Below are experts of layer 2 (counted from 0) of a mixture-of-experts language model. Rows are named down (a neuron's output weights, with its number) and show model dimensions 0-95. Each number is 500 + 25 x the weight over its row's rms, rounded and kept within 0 to 999. Numbers have three digits each.
Before each expert's rows: "comes before" lists some tokens at least twice as common just after its tokens as in all text. This comes from a sample of Wikipedia text that the model never trained on. Tokens count by the router's weight.

# expert 174
comes before: "0", "1", "2", "3", "6", "5"
down0:524460528456469478501476522499502507451520469475480483460499514462506513529493484487471477473488509511473535516535520495440507469513515458491489513477508474514469498482472507506485566518508494538509502520506494497503475520516517523516536499484443457504489515516520523488522441478521523549
down1:527475492502496453515488509503511488510559457532475468445483473549526493517492478493508497534491471499513482526504513516523523495466465491534492520501567469494506527478499483492480501458492477527509487502505516490513524482514524489501574478521516492474471471527524519505465455473514548512
down2:520474525504529490474506540520479492500495500516483510523477469485502481453480503465511483474500519490485487497500499479483497495504481532507510506515538477521492507496544509473484531519475529478508485568454525552459537480551479526483514469483492545479477507478457522513444546454505511525
down3:430483531493562461504510497520466482485489506498460460544506490468485517513523512526482471508500504489470504515490513490486538537503482522470481514515523488513465499484547515470500570484526512524496472536467506472493517485479504496498475527509488534511501543533509457512520503496504542543
down4:554458470548470446499454542515509546506549545508515512468473454510516479499458484505501492480503509506470546479504522517512513518484507486507498521512457497453499472487468515498496528462492496512511499500509471473504499476519531519531499523526535511486452460466504474512482479515518490499
down5:504509462533505452565500519499505496480492509534516499507475500477484531492485504478514494495478490499522506538495502514524562478489556514525520521504511434471521481472495532524489499503445517501494518543501511519522423532501489507467462493493491502448523498488490477492529512456500525493
down6:534459511456530480469465462495488482491461512496500494510499478520516532499446458480512499496543510495527480567505495491503529455466500516508488498457512482491519499458497481513491525503508481530519501477547515469489469544518512538541551510516499478494478487498507475471463515532534523515
down7:527497509456511518476450535485506509455540500478500500523511557482521473436492455523506495481539516521497471527525493467526511510531448480520514490522520514513533482460478488468512480509484467456532497481449515486471483564501517483492532493499509516498492523529497511488509495528495491493
down8:502508471554525487471551510521527541508512523549493480496526504486494510481482522465497512523490504498483516525513544458462510535496501508506492534469498451514526539531503533535520526540493482494503523524535455518477481457526493508530513502462510543510490502477516557524462521514512504519
down9:526495521517509464534474506517494517530482523499533459528431471502519467500487481527513500480492489527495474510464523512464494464469538508525486451476505514459522513492453484507498538523526477539480503492531446536544513466488494504508502498482478541493472486485494543498493518491459523475
down10:492513568527519569483520459508471494526500522472502508463456485465505498475499486499504454502487492478524543446538497500530530507471536535515528496485524498492518506506500516455537482486474488546530483525523513491475481498507468506498489480530483497512493524508485503493476551506539544505
down11:514566480484507513481471509505480482519554471434489495498496499472458543519496491487503472507465555464567500489527511518493471479461554509527504509529517536513473494485512502489482497515540511521497512509505490488495497483469526533458500515444476495487508516469475509492530481492515481497
down12:498517478537485520494499504493521503489496511481438525515487510518500532511487450486475514513506482493528495481496455549506500543475519530536503448517509470535482467458505498546508523541519448514488507534491509523523461483519514522477521539502497504470506453458516503526498535536533525522
down13:501503532525486514543509519517522484565522465522489500479504487451531514490502496519539499471502499505490529557514443559463495539514478493476487520487478516473486496530517441543506528489505485489505482483489474515491517487469514471489523483534464502512505485466508504491542451509475463491
down14:531485515513503476510488508502491480507486466476499497486529504459480506489508529542498470515484474517507526468510493476462531528527536531501525489496504545472505533504469503530481488487493520424533510499490515528534505514514558481445510472511476444509504489458536556485488491491522511464
down15:467490462478504474518497474516496493474505548461502476483504574469542480522532512502480486509447513512520509514493501485517524509524513488504470484478493511529500521507517505462516513506511546510493539455469541431523536501489492488517490488492490491545504489544541515554496535514502518481
down16:533514471488483484493478548508477469516511450510466525516495498522528498475553485495517489517491528543522508470525480454500519474489504474524468478488502572502467491499465490501442465512518505481488514477490460492504534534499466522487465463511448492503525515514492494511493484511484496559
down17:523486495495501496436531491507493488495517571485495529448493527503489503523515476478522496498494525470526501560505505490500476533493525508527513468487475479510516528526491514508507437525510480462513463466534531484461466477478500512503516512489449479497531545501490539495508533473461528503
down18:547531492480519551531509516493507490522494528522536491532466494486476457529487520466516484476452485436501529471518534488513498518488515497485484496494498485519505514527504523462492486488496498488476470520511508522492462518519495478449511465466458462514503487490454475465549506506510495435
down19:495507520503461527514527522481535480444525497488460537509481475523501511465525462487519484513491499526472497530462572503539490467478557511473539491535522494513496525470549493514522500444506512506503468514556509502503474507531507488522488504532527505502503485539485490504488489494468524483
down20:522547503519500497504529490525488495457516489481490512526481482512495453535471465459465486477500477510521456485481459476535494455497498549521439507506497517496517465515502512481459502488535455504495510517487511541486477497545483492494534536482536478503480436489488485549484517505504502482
down21:559527489506482491515508479502507515483496522502555552540478523524503485562540526487492488511533498459536504528499491513535488473506494499523499518514489512500449492474513519475547549468535486496449482518512479504512515463475465498495491501460472513494477513518484506494514494465483546452

# expert 106
comes before: "0", " | ", "6", "3", "1", "4"
down0:507493498544518505491478486511524513493468488473478464484492468498541485477454538530527524486489464486458506463535550501467543536488515539516499545519475465506479510490504514493513498482491504478489536540541493464502465529535479523527503478440500467524470514522483515469494484493500523529
down1:455501487493482496513506526526474482559511502484508563502457464467468484519522539485505492515526499507484437523491499487513491519500497555470494505531519480493435493513550524490499443475524477476519528529493499522527484491486517512520497528527495499503488457458539484519484513501493505470
down2:527478540490525513483506519518504487486519502499528482479502503507458501478493489524448534473524542464495481540501533489507536508531536510500550477507486507531510480462488535502480494553508541480477516516496487535488507541539507511498524498494473558492498491512460494514497557477502523567
down3:533527520456499429469471530490523518539504537482525463503487525516476504528518496507514518485522515468495477528529489498523541521486506476520518490466486517533534521485466522534530511442477526499471461519514513484515465482478546484500482510491494523460525517500511466492509515491465551511
down4:515502463524448501504448528483519498507511447554519456500493519470538542525521487542459493524464517476456499483520511489506491464484532573498504509492526486481480485534457476483510483489537491500481515489537537529502515488498495485502516518489509524479468472478488501484529501501468506526
down5:496485496495501501490476504504479478493489467507507474465507544473519488535522540490517496464483498452505500505553487487470461505459531454466509495526500565480497474524500511521497515486515524517521484490503487532529503507494510484514478503464515517511442508526452543511505432449528506539
down6:509475517490559524508498513532471510454487516505487479504491507475483500527500501526533462556558466502475502510483483513464494487496508530462491517529478479489485515539507504461501483438490496510495492480482516469501482491450509511541540541524509494530522536504501542501492513477549496447
down7:493503550543509487534506455537494487488477517473509477540527499524483527496510475514491516500537465497541501469505507508539483491494478550500495474507495479501515514502485453484487523479538467507490483499507535558513517430502544490526505521467541482468478499513503453484482505496497520556
down8:530498487476508485500490498486486484527491470422519495490448561484532471536509494499524500527505498520496490468505509493481476531457460538513521493454510524484505515511476504490527523490484519539505483512534559500503488518493472476437493461493498465473504490473488475449499514481469525479
down9:513522510527495499480480520508494535522503518524504554505500455480481508480540473504451468515533495489549510492476535504522449501515494541513522464501541552517505489476500498454538475491495515510513532492522504509518509506526495469450524503537537519519446463529487521507498542496484533480
down10:487502522482553479507501493538465483471519538519479508506524526484532498508531543516478496465529439503465503536495542525492491482476503481534466513501481442456493523460537509543454516504494485513536524502495478497523472485516503496512513518477469507499469454485492491482537486493507530541
down11:497517480486485538504496522475501478507490451528524536530511447487461514538451507513522480496545495528492527517495484530526458503528473482460492529499479503505503519484514502494491536487534489532509501497486477485533499452477493536450502521500470478550506469494518490499549468522524439510
down12:492527518537521480498522462566477510526495488457541497494458459495493458496483480473497513488470519520471539457519494532517525525482479511567483564510460485491510494489501510464454513461505510506478500513502497477483452488482513510482469504506532480504464515489487470487480513473517480505
down13:534494483529491495481489510487476496535527469509506472495544424537506472508484521448486506489511460501511501513524503478530496482507453513529454511507533511498496449463559433476513506492517522480493472490512512468499545507516454509546481516525520518510510515510515501505492488484473521523
down14:474548561568464509540477507460548487481461479503537501492492502462501469500500483507517515466535486502475498473467530509488506521503498498492489493556479527508512520503516467498490509475528512527474478524519513507493489497551521512500500542469504483521503510544465475466511511529490470454
down15:505502494544521521515464508490512485493488544524494554503525524480520451500501495514475535502536506502458483473474524493471524489508534489514520534524528506496485528529422525511526475501521543517492485542532461517510522518463467507500468509514522503500526476554488535492510499503485482453
down16:532493519483492535507500508497511502509554496471516538464504538506497499515494473457516498500481462478512478508499460488437529557519494496500473511481527489509483534500519450517499513491508467500548497523490504474524503561485495482527494477460564491527517467495496517487433493529502523496
down17:486482468494515506476513482494520498504534511478503467465481509473555524536476515452494534456498494507489525502491534478454507454497464487503462502432453525499507480499551523436507499488500508501477475490476501486513544500544499504476526514471466494473470496492475465520481493478523488489
down18:504489488475548501497458488455555500540502514516505531465512460497447503494473516466491506497503508517491508513521495475527489496522535486456469511445501550438485480469493453518507481525492520511500518530512513488493484499488504479530497517525496494544483486462469451463503519505459468503
down19:501493535512526480507535477506443440529495505472540463493517487485457513504463505490529463500512439497500528469502485537539482505506481487499515521499495494478501499527471506490472480504456530488492527501520454458488493491502505448498472482506467515527549496490511461549485497532490539514
down20:501472506524475480520485503464538524487584509495514461529456502497459489456508461500503534524525499496506495464542509520473499528487530537477486498477504528490478485471518468505525491498507481482536477466513515512484484488530497469548482500520483472541507514465471558487490491461503509521
down21:510485537473475498511499523504504499512469517466525489509509553472513514508488498488503552492506496501543456508495537534444497518479531520497517498464538468510492571568498460522534478540522474468484522486497502484503481534497478491506488507468502507494505520540458534492474503468494509470

# expert 82
comes before: " | ", "0", "1", "; ", "3", "2"
down0:506542499470505485493490493468525496489537506497482454498488573504519517520476482494534497507481501495487510501489498528464512466498498484462466441493507526521499533519480497472504444484524514517478514510538478482513485534540499517464501516501480570528502481533546512557517500473531498471
down1:547500532488521527482540461477473440524501494493487491529501517510487539503484458470506489487489483496509529510447489487526499533506495503519480484489517477472507504510478542491543458537507469533515483502486547510456466485524476485533484527501486508553538514495522523509470535441494500501
down2:482438466466465488528469525505514511528536496507454500488472456475529482489490555513579516455531495518464497539466507524465524489479476475467496464495506473489525517491520470526496491535481477511510505473506532531496484478504483494458525470514536498496506489499498504503502521491479482513
down3:537545520518508460483508528506507511523455552470522501477476508515530486523477519526496512489473464475515517508487485463527502494546481514465522511504477511528540476481463506477508520503536540510505485496530490472471504466487458521488515454507463551475525510548487548499494510502493540527
down4:461513496481496493501498507492522494494537494571505566487506540465514497512502532499493565533465517527526487504460488474490474540502471504512477535555516556469500466488512491518485521512493496535503495510494513534495499495536490484453474507481508514477479531466485512476523472512460520478
down5:483508429519460509513525516519511480489476478474498486550485550519467496504492541520504509455509528497479532464508465467533499540480481560531503470476489501482477533509468484505498490540500491466481484506468533502471494476466498516491493482555499478459490479511458481504493508500510494465
down6:468530478490492569524494564486535502451541500522521501470454489545483483527482482479503470533489469522490536488484524554517502545495471481477507482504454562497474496477532502483493526491480467472494507501487489500549517497481497460483501490504504518513492533508485518475492486497495510480
down7:476522509539497499543498538477514459496494504481470520486515484471502494519447447509531496476515554526492511506480484484504492550484541529526497529523508533514512536526499464493495504515483507488455484529515547499501507486526486496456505468484556485466511500564532489501521504499458483483
down8:463513523485492505496517485480520494493536467531487504482521529498462500543518509554492544487569515510527466559474487511484476506500495473504505514504519494496511486513498500555536488502544507448485461492489514511521514524519462535493554495485450478464485508515469485505505470521477489537
down9:464486496474518490470531492507521507500494479511513486496488497539495435498516467484486478519476521517476451473529519567454536458495517471485538509480524476456480481464511502511474502477504491472471481509507519531542454535506474528490483478505533499474560519507499492471520504503485465496
down10:485505493532478524452446514516514511496488501533507523496541443526528494504514562493484505526502524505507451501508497438541525451544523491457500530513480492443475485455525481509490447485488497482510514502516539501509509516475500453516514515478509525521486489511488501514475487498491483512
down11:520513519482512527496522503565463471478472479518494544537491488497509470519490513475482486540512510479471482492446472487479470501508494569534516454497476462491471518533490456515510519486493469488492461520540511483474520545528510511498517527539483519519512486509499509507461521542510524482
down12:482497527516484508480500523523501468500502522516537530536519463509486472470475533488506476505547511519493514499479502516463505482477468484512483485458515475511475496482466548501522484494521477505441508516461536505559464465453526559548499528521506505513524469526509522526504501522499460512
down13:492503505541495525500468505451527463503516483528500533535450461484539494483518501529520489474534521493540497514509520510466505518484521517464486511504495499492497480508490438551546516481512521503532562512466514527510513474493487458510514479468510482475491472495483525499482565520496526468
down14:542498557484505522503502479504504525500507481500455521506568507468487532464511527484481521507526506564527489511526483509464453517515504533486522507463470519505502512476474499501477504525492536462510454502455461478512497520486466474479495453493505456497517460485460521521476479511512511500
down15:506502469488513517455498500456480522432464489444539500496527472500485491514501503518498517493468474459514452472493524476496471500505484498493508490509477510506456478491522491508497482511486535492497514427514473506508445539520507487529461478488447491495548452481488491520508482502514512531
down16:502516520475459520494487452529538487497508501515546526525450491442494481480519513482485477498509503530479524494460488489530544480498500468459506516484517495503475483502472482536493509494538487464471531511532522494503490449471484498443522496510514488497523480539560473500530538486504462486
down17:490483483495500475537459506476495523510519524486477477460481485496487501488519488521522509505476503544567495532456517526504544502505467524507538511471546492499504539534494541544496520520523494493522484546528538455543493498495503453465495489487502504492511500494471478496482500512471507427
down18:499506462560533506504486484535497482552520494472458519510493541513459488505513540481511546550512478487543504494473468491535530518512553506496525459495476499524538539528516505494524520484471489506472508480533524471504490516494513515529488493520525503530488523554521522498492485528546504501
down19:509532508483479557447492526484511518524527508505494511501464489457501487501511529503469479488538505523470508557504498516461494489522532470440510531479489515507509457456473487492507506473534468487482496507516519500534488479476468534495509550513504473535521474539562490486519522496484502469
down20:508515508485499548491489481484468506482496468516449550509528489468533499506471496501517527511528465507488502551552515482504503485505502452539453509495493542485503529475497480488485530516479482467514472496507489507498541485514446499491486522462539493552489496444498495493529518438501528505
down21:456467505490484510503499481471530489452570511452493513514483481494501508479476533486487511469513496536517538536528464469491513515492541504459497504481516499526483492495490478535553493534520515512525492504499537495523520533460494470472540505437483491501516466532511488510501511496526554516

# expert 118
comes before: "1", "2", ")", ":", "–", ": "
down0:523473515506524476517502542536504505506483523471488488480487496510500484515488519518514546502524471519487520523543494526484503463464520449484531508506481481485549536512523515487551459510470498509495477506477500513516494550495511478488507537452455522496468476482461489527516529562528534458
down1:460503511493533510507546453500566435544470520518522482490510487500510482503505520492499505458476515487542562535498498462514459496490483512489509486524490535527498524491477529501508526510486477472517466520482489524494461463487533464465517494519460549517512503508509503529482489509468502512
down2:428434517502518511489472477484556554499543521516471501477527496496524517501496498537523529525475538510504501499509520488525511514528518502468442474488504516482469498495530477483520479535507512455524479458503542463484513490498466490522503507528521510495497501490517496515501492530559512523
down3:543537512491490520471527516502476509538517463486521512508494535493470521508501499449510500494494545517481505480463515504468513491547489547475481483527470531555498506501499493476500463467559521464521488501517485523478520442513487530522527497532531500543519474496480486529488490537506533466
down4:430532506544512505486490483454492481521486472511520511487514488503513518473482528526494521482519504521471524496487498493541537551513520454469483473501478511471473482490527504463491486464512537529528478500495524480463480492522510519479443512513452514472478472463527465486480507468509463467
down5:475545490497525527532546486451496458497480537475482500527504520523485490490459490497524523503519539440456473495507505510496545485506466537496506484529530522519464532490527520533554512500471486487492521513479507505484457489496559469466516488478485520489537500495539506499509488466523490496
down6:502520546503526512496519483440512470503508521481536516488535488501547494500508533496518507501480540526507482457554487499499487501493483471480482503463531493458488465493504526477487471509497468529476498519475486501511529563478471475546468518508488472526550539478466474498521495550482522517
down7:535532483493496518450501510503495488544497494494541491488511503502500501549503557517475444475507542500510518437488480481462503484515463477503497480446525473498508504481508506476473494508480526463465542480527480512530563505474471488483534483504518471518479488450501473493501510469516521500
down8:457535467527515480503511523543516512495514476500488501479476431480483516539520526500547498510507489509525539498553531466488509468492507533514541547480537500498495534490457488480480491487471526508469508535521501460532497503518495524509485507488534542535503558494489500478516517496464480481
down9:489511473472502513467488480497506502509480483506469458510524469510497472501484514519530460492514498487472489507547492517514526477547506505466535481469487508503481547575534453475551479468510524526512506498523514488504507492522506484510481426481447536498475538491474539505508497526520486500
down10:497523468499499520494532482521520481480453485491480510475536502465505531459477508544486491488495475475462469483473510488522502537510525484541538532509473484495440506490474478529484515461464487497512524472501545476549489510519480500553485541517524444497473488513539489510484481532518499507
down11:518510533507535504508563538522456480502488469494502475474452516502464547495486513546494506503497506493486503497460513483460508489500471496504491490512450470512490517481507467470502510474511483531486557524552476521480497502502541493462462483497492484479472491441508510503522515494462511444
down12:485540492470476468538486519496501511462500497550527527482522490543502508482472460481510497521516509509482515525591494526469534522502496441520484512535470476519492473492523513502498483522493511502527501481494475486511490519490514541479492501509439504494500516426472521505527512523491475479
down13:533516479534507488528488506493463540510498454493502534508511535521515519480468544536495486500538533494449462528511508495513513465536476456503470484491544507507485520441522501459505514510514525527517468502538530490496488547482533505502475540520514456482459499510515480480524468485479499495
down14:485463460486498510497450541497521554502532507517505497495473514480482478474509466513504508519473533475519498459481493486499499528510473504482433517505487513480489476496435489498466477468513523531515488446469495490499524470506496528502525502541532512497471438459518517513541494502466497526
down15:483493493417505474528527491477494511500504541531521497466540498500474501515465469492510495499504547493465537527464536489471488494528470488472499458489502504510500515476524514511529485478518490472502512442508533502511471483463495504478474469528499531455534532467538503492488468504481481454
down16:465516519549517498522496527544517450514484462533514468507537502463481468506504501504505487465497475492460494459456491497536506506471438498487501514496474521474488474514495505534510469470442480516477509521505535504489515539514487516499525499571518499512495466522501465520520497520544505480
down17:544499518456473486440534533494493522496549480554477502519455516521460497517479529495494516481491468511487574519503505501472515507488518495501512513529483496484479512467492534491540550485471498475487541506490483513446509473509493527484485503480512529494496482497478487478500473509507532439
down18:526505514517559486461530532514520474481537519463477524510473498450551491477488504461498515520468518504476508538493507505545510498515492505484509471547548541519531508488492536554509534512478489466503528500501484487502496527465479517506504513538531499522503479530495483513459518467519509452
down19:499497484497483527476532479527483494491498457514557495488500487476485535455503488497470500504487485532512523519470452503471482505472506496500504478470518508516434492443456537503463529497479509487517481462487468508517532501515504502502544494494433499465514485530480500465512495522540554523
down20:509507521492488522517493523481497513502541480477546528485508505476550526526491464508505483495491523509543463460508497491498496486495520525492533515508504494482560457516521554525511531557498477509495567526510489517474485531491531515524504473500489480535485539495556502513481497483562481517
down21:480527435503485518516466559468481495474478498542503486496522523506491521517508445536485470520520462499504514489463522490462494528464535511518485515502497502495503489500457498487448486507518518548545491524489486546544496503537526481504504520499503502535512473478534488467495522496527492552

# expert 14
comes before: "1", "2", ", ", "3", "6", "4"
down0:493495477514453471509478529542492509478570544510529514527511523546505506505491483494489490505479518528481508499476467510482469447498524518505458510524495512440512554493506494490522490503518522486486500482530487511459544464450495517520519526453538504507499476507496511495491520493483562521
down1:478514464533481495526469542514478523513512531504522532525460490519448448535491503512500490471534532554461504496461479520516452494501502488491479503524497506478522517484480480477454508547492488510478478549512472505511518501528498529477471531481526492446465526466510499500488494496465515470
down2:475531496497483528517532504528409495506535478485503462478477459494514535479482478500475562465500510481495458490519523480506488514523494502512523454498485511520485489519498511496490495491529473474513495498480481499503477529525507484544494463485512491449490443529528491520455552507486520525
down3:521521563484501511435524451506491515493489510458483486522482470509534464541492464552497502493480493487527491522506507480490476489462508521512524541500511508512505478507483469519529538510523468491513486502524497529488476494476451534509560490479507516502485504516523536523506558512473461522
down4:499493518500498471518457492505518508502520456473475486475485472577510480482453480544522481547428497518481507512514456519504541503486526493502512496507521475526530490503497526494497468491493554502502481463543457496533512490515503515491496516470530505474460454506511506496484469494508542517
down5:495523454502496457529481503499535477480500498501518463493512507529473533524528478512530499499476524508483515539532530519509480484524486486421510500546520531482465473492550512462487493522484492499480553519476482552481467483529457501472464491481489518498517528485509508512490521493504547470
down6:540525494482474517445475516510497518538528465483505460495515507471493491475495537524464512484549539518523469502519516476516499505445482521483492519479498488469484449482479483492485459502507520488486463490498539496534513530486492518547516509502500453482491534478554476520449470502477474513
down7:437481492528518488504528468459509509498493474502501511511540498479476481476441503583505519504528490462502464540492513476526461522479481531515502501518488517518497523513535482492465468475462502515512465505510500497523496496543454519515543485542521481502526476476478470497468492479517503480
down8:525486498477555486487477462534442477508506520532518518507474480522529518464493515490541478466457469524534494516530551520463484526508513549529529479506493494475481501528484482477481519526508467538522504546506468483490518524487442454525484493504524485496491520506487491500486506466519494476
down9:488516472541510495503510504500489452509526458434552470487505483498522492526475531466547472518509491528493476532488488513499497544535490528532533515486489484499500462521496524471488486523457514523426487522518486487513498498483495481464486457524498537496498509459484476527481505486499460469
down10:490480535515521520515504500468485459504458525513518520484451525503505496500467517505572535508555488489498511458481490506530492505490551455491513538486505506548535510527478475459503524525538486517483524535486488474484486505514520483485525509508504495487477494493463511517466501556528509448
down11:487488466454445493530477496495465485552497490491475526484507496487531474474505537526526504507494508500478450514484531489521512496486527522547508501476507502474457458480505507481465508538515502515452484520465538505524457487511502499521513569502518481486490488522507529498553462495473522467
down12:542461488525469411541457516536493524533531507482503482502485487515496514496502532520481525470499527540453506508499533513515511490464499500512484497507516493430483504475476474485463508498508503450504519485547479465493512486514508469480487513491522524506500486523519450498467493489477508531
down13:455512489531529501518548498533486509500512483482486537526498509495476511520489494478483538493489462496513527428536485537522517487478515493541532497453486537464467539508518520479472450505522488482479498487532450518501529519498536483519492468455531485498478478494485500508460499467509529520
down14:450511526541467518463509516497472539504544468478481529470481485514512468503538473498489498518462493530464537474510506485449542493493503499496513522476461478516538507476545552487531486478513531452528520529507525489477513508516536507491465517461508474486519468479468503506480501510529492507
down15:502503524494525504484551487488492501475472493475505531481458523527459496511499483538471478502506482508495566490482484533472451524522491529540522504471517507497520527521490488495436511508492488509462538506532510488497476442495499486484512473486509568502497552471509484504518525524502452524
down16:510492535499543498519479456504484504453519462527475544524511529465552507509499529517502494512505460522472491499502517524486512486523509532508518478469473503511467510450483502514526472486459474455489500484536510532527528532494525471505522505488513470510490480474536505565512516510463511443
down17:480492532509506539501577460486519442482507443516510513490518487507474476467494503501523513455538498493535498532516500472479487537509561471511490457526498490495490483510497505496523438513493461467492516514500478481542536516502502487450524470520480490494489501492470484495467513483474497491
down18:504469469491519469523506506514498510512528504514537483464521485521454551541475457510447499530481478490514460467500470491498466458514527507496446529493495477529475509453483520460512528434465524490513524492489495484514486497527488480494477483515523526531511489464538501485488495502482459499
down19:477485535492530527525529520546542448499477434520499491492510497491509484486470491482516540505485478514461483515464512499502535464535513452501487476490491478472548488444536514545517512538507475480519501481550496530519501498468504527511496506527529503501502502488455488465515502493498478462
down20:500517494514528491500494491470452508501499484437466488463509534487428497498495536497488510503483522504553485479495497489428461491552482495514479509512487490497521525482536474467527522470480496512557486483504508508520513498517457535522492489458498480516479516484491467488476459527501526472
down21:530478565473510532474473505491519452536486507508496528510501474452467494549494470513512517527538471491462495513541491489531518509486473487511440501489492485494526482482490491533515501460542482508470533495482498520495520550504470512473488523518497492519531539527497498533484498477515449532

# expert 153
comes before: "\n", "\n\n", "| ", "|", "-", "- "
down0:497504462500456498511534467514464482549514500511498470452488468505492517520522522526464501490516527500536508506506556447509520479521477516523496485509502536497510476542516493502478565482474563507498526526473517534537526522566496536496487505508480488506469506509497534494522493503499525520
down1:494521522497480505540506497482480512530538499476471501503546451522512497550490522526529516496538508504455522542518528511495507499492517510475518480507546492502509485506469493504557520535462531484487468438450482505534484496503529502467461494515484508472544492482493475482488503477551501533
down2:497481456470502521502486490484503488529492517455519499503467508470491498538483465497490524529528486499500490488526496459456510539447496467474504567514494488458514456476489518506509522454521506545457459512483506509484486501536472498479501494475512514496553489498513480531454506550490516467
down3:444507515470513512522485488459512463494521524512515506473534518470477472499536480533511517506488528466492553506472522488494494524516478532481483537486535501493481531474549509498523470488514467478498564524511533560461517510476492499497481504486535473549516493509504513465526511548513497508
down4:518452498509472476521503507466461514481517469494497504528496461488498530496517526505515491539511561529453527552508548479505512485502514469488525519516479483494489498500531476518537532472479507471510480550481496527477529522478498521507456537512504509439525499489477533433504506493498512485
down5:487468469501486523525523498473523465534493478470494494470477512510520507525505502542483453484513480529490462479443549514483525502455513509500534510514565476473533499508491510502508473520498488475518484476564515469500482477531491513487505486468518509450527490452508495472514549477511525494
down6:526479542502492499526470523462451476584515472489504478527468498484494477495474521504478548475484534452501488482477525501500535515519510540504476482497554514462487483508505440501468497484474481525494475500467521507490483508488509477458472525494518542467523488474508514474482509501517511523
down7:509468558495519549491524449519532446496445480508492530484474477472503480472513523507474464529496492504573484486498509507484510491522436487494483520457493496529516499485523511539489506482502484491511495485493511488528499491488524499533514525470483466531509516468508465516548504490459502469
down8:496480504489454493538500525548516518507512512480512474466486471524508503509515495500512507493478507492457477458501524516490521529511489503515470516489504518509476495498501515499555520511523496513497538508555518493457445488474490487476475513506505492448484474482431521520469559469560537531
down9:527497516492486499485483478444501486542481484549489523500505570508492495488452495533531500458513492542526509470512494541557495527473548545486458534493454523480461513471478474492485487512495506492503515523441498511483521468501514508483507465473495511486494505488515527507536497490509470499
down10:504471449498485524535528536480519506473557494581505517480494494529482483507489515463460482471521501461493491488539491527512501526490515542440469487481498505478466492486466520538555504509473520521498507496553505521507472491507474489508486513514518482461507520500507499499508509448484522490
down11:497517512527519523507484418493471502504491535524539474503482480502510533506511504517494533530542468502470490464470499461494506527512508545506511510457485447502480521526507478468500539511495454505440493526512525503489478511476488478447554513532498466483510522506503474497478512518470516487
down12:452560500502498538532478477471503496552508540467548512492486528527505494543512502510528470481508521499523512499499501477489436485493466477494508530497526519523499484485523520540492492485473490508516466483487467472493518525532456519470515509543498492445490515478486448518484494535510535513
down13:447523479513519489525468483457483471519471472502516475490556524514500488518466490482520542533488537476456537506512522487506508499516491490512513509530456533476466469482517476502476510485511477495528528438507484478492485487507498492529495525485524502478530487467528544477497496470479536435
down14:487548519534506472509512522507495512498528454498509461489521505541499507488523506490518524510514499468490531495465542528488492508518506456480520454529508493492474499480513496510479532529477485433521506537532460482521524505495505500529465510533477438515534519512504486478555448523493538480
down15:509552548487498479510459503497502507469483520507497521530501522533505456521511534492501500510467487474488537552523515492486463458495489512535486458482522478489504494509524479475466471483508540467519524524535502514485502477471524533489515454478476451501474535508481488501504441543473527523
down16:493466497517485479489479485520490484517523535518507463492523453513497506518485513523508528500464487488494527487511454480505553495505502479498571465488525478532463477518537505523500542511527513479548503446487466499498468525509483476526491533481463518533536570526504535496483486506515502493
down17:494472503499520475516550469506483509463521499462497490489517467526475467525464539498455536456534491481503466551522472502485494533488479572511493488507473507495496530518496455443532506515500524503467501499455497492494477522519492483476497497526465504482513462497474519523475481491489543527
down18:526492471508518505482493480462468543485465525492495507513525507491460469512526460470477512574474492480551508528484474485518496498526541527523506477509535480474542481498486497477535504500518499525519509484514495504527494469520464508554479557503526497503483459480502494558502488538472493509
down19:483537496478483507507468492473486538516513514493524518529519494513517492509489514496465459484499508525489485438457485480524481513502477583481473503533490527496515513529476466498504480493492519516499451525480514467491505512504487501465542490479478522524486529483557547532514480560500541507
down20:533473567502560531542533477484471494510477497510489532498522490527503481455469514516531507538537485480514476488515510477477509482453514499508470497470540521481481529529499517541464529485479528538499521455480463515509500495469464507493475534510510505491473548483499480490477517501494477481
down21:515492516512530499493468479548493495472562534466495471482514456505480468512486532484493483489534494529481447508524495491543481487501497547527495486496545526523525477508491507489495517482505466519525498509494481425487483485495489523444534474524468463478515456488519480504543485502489482514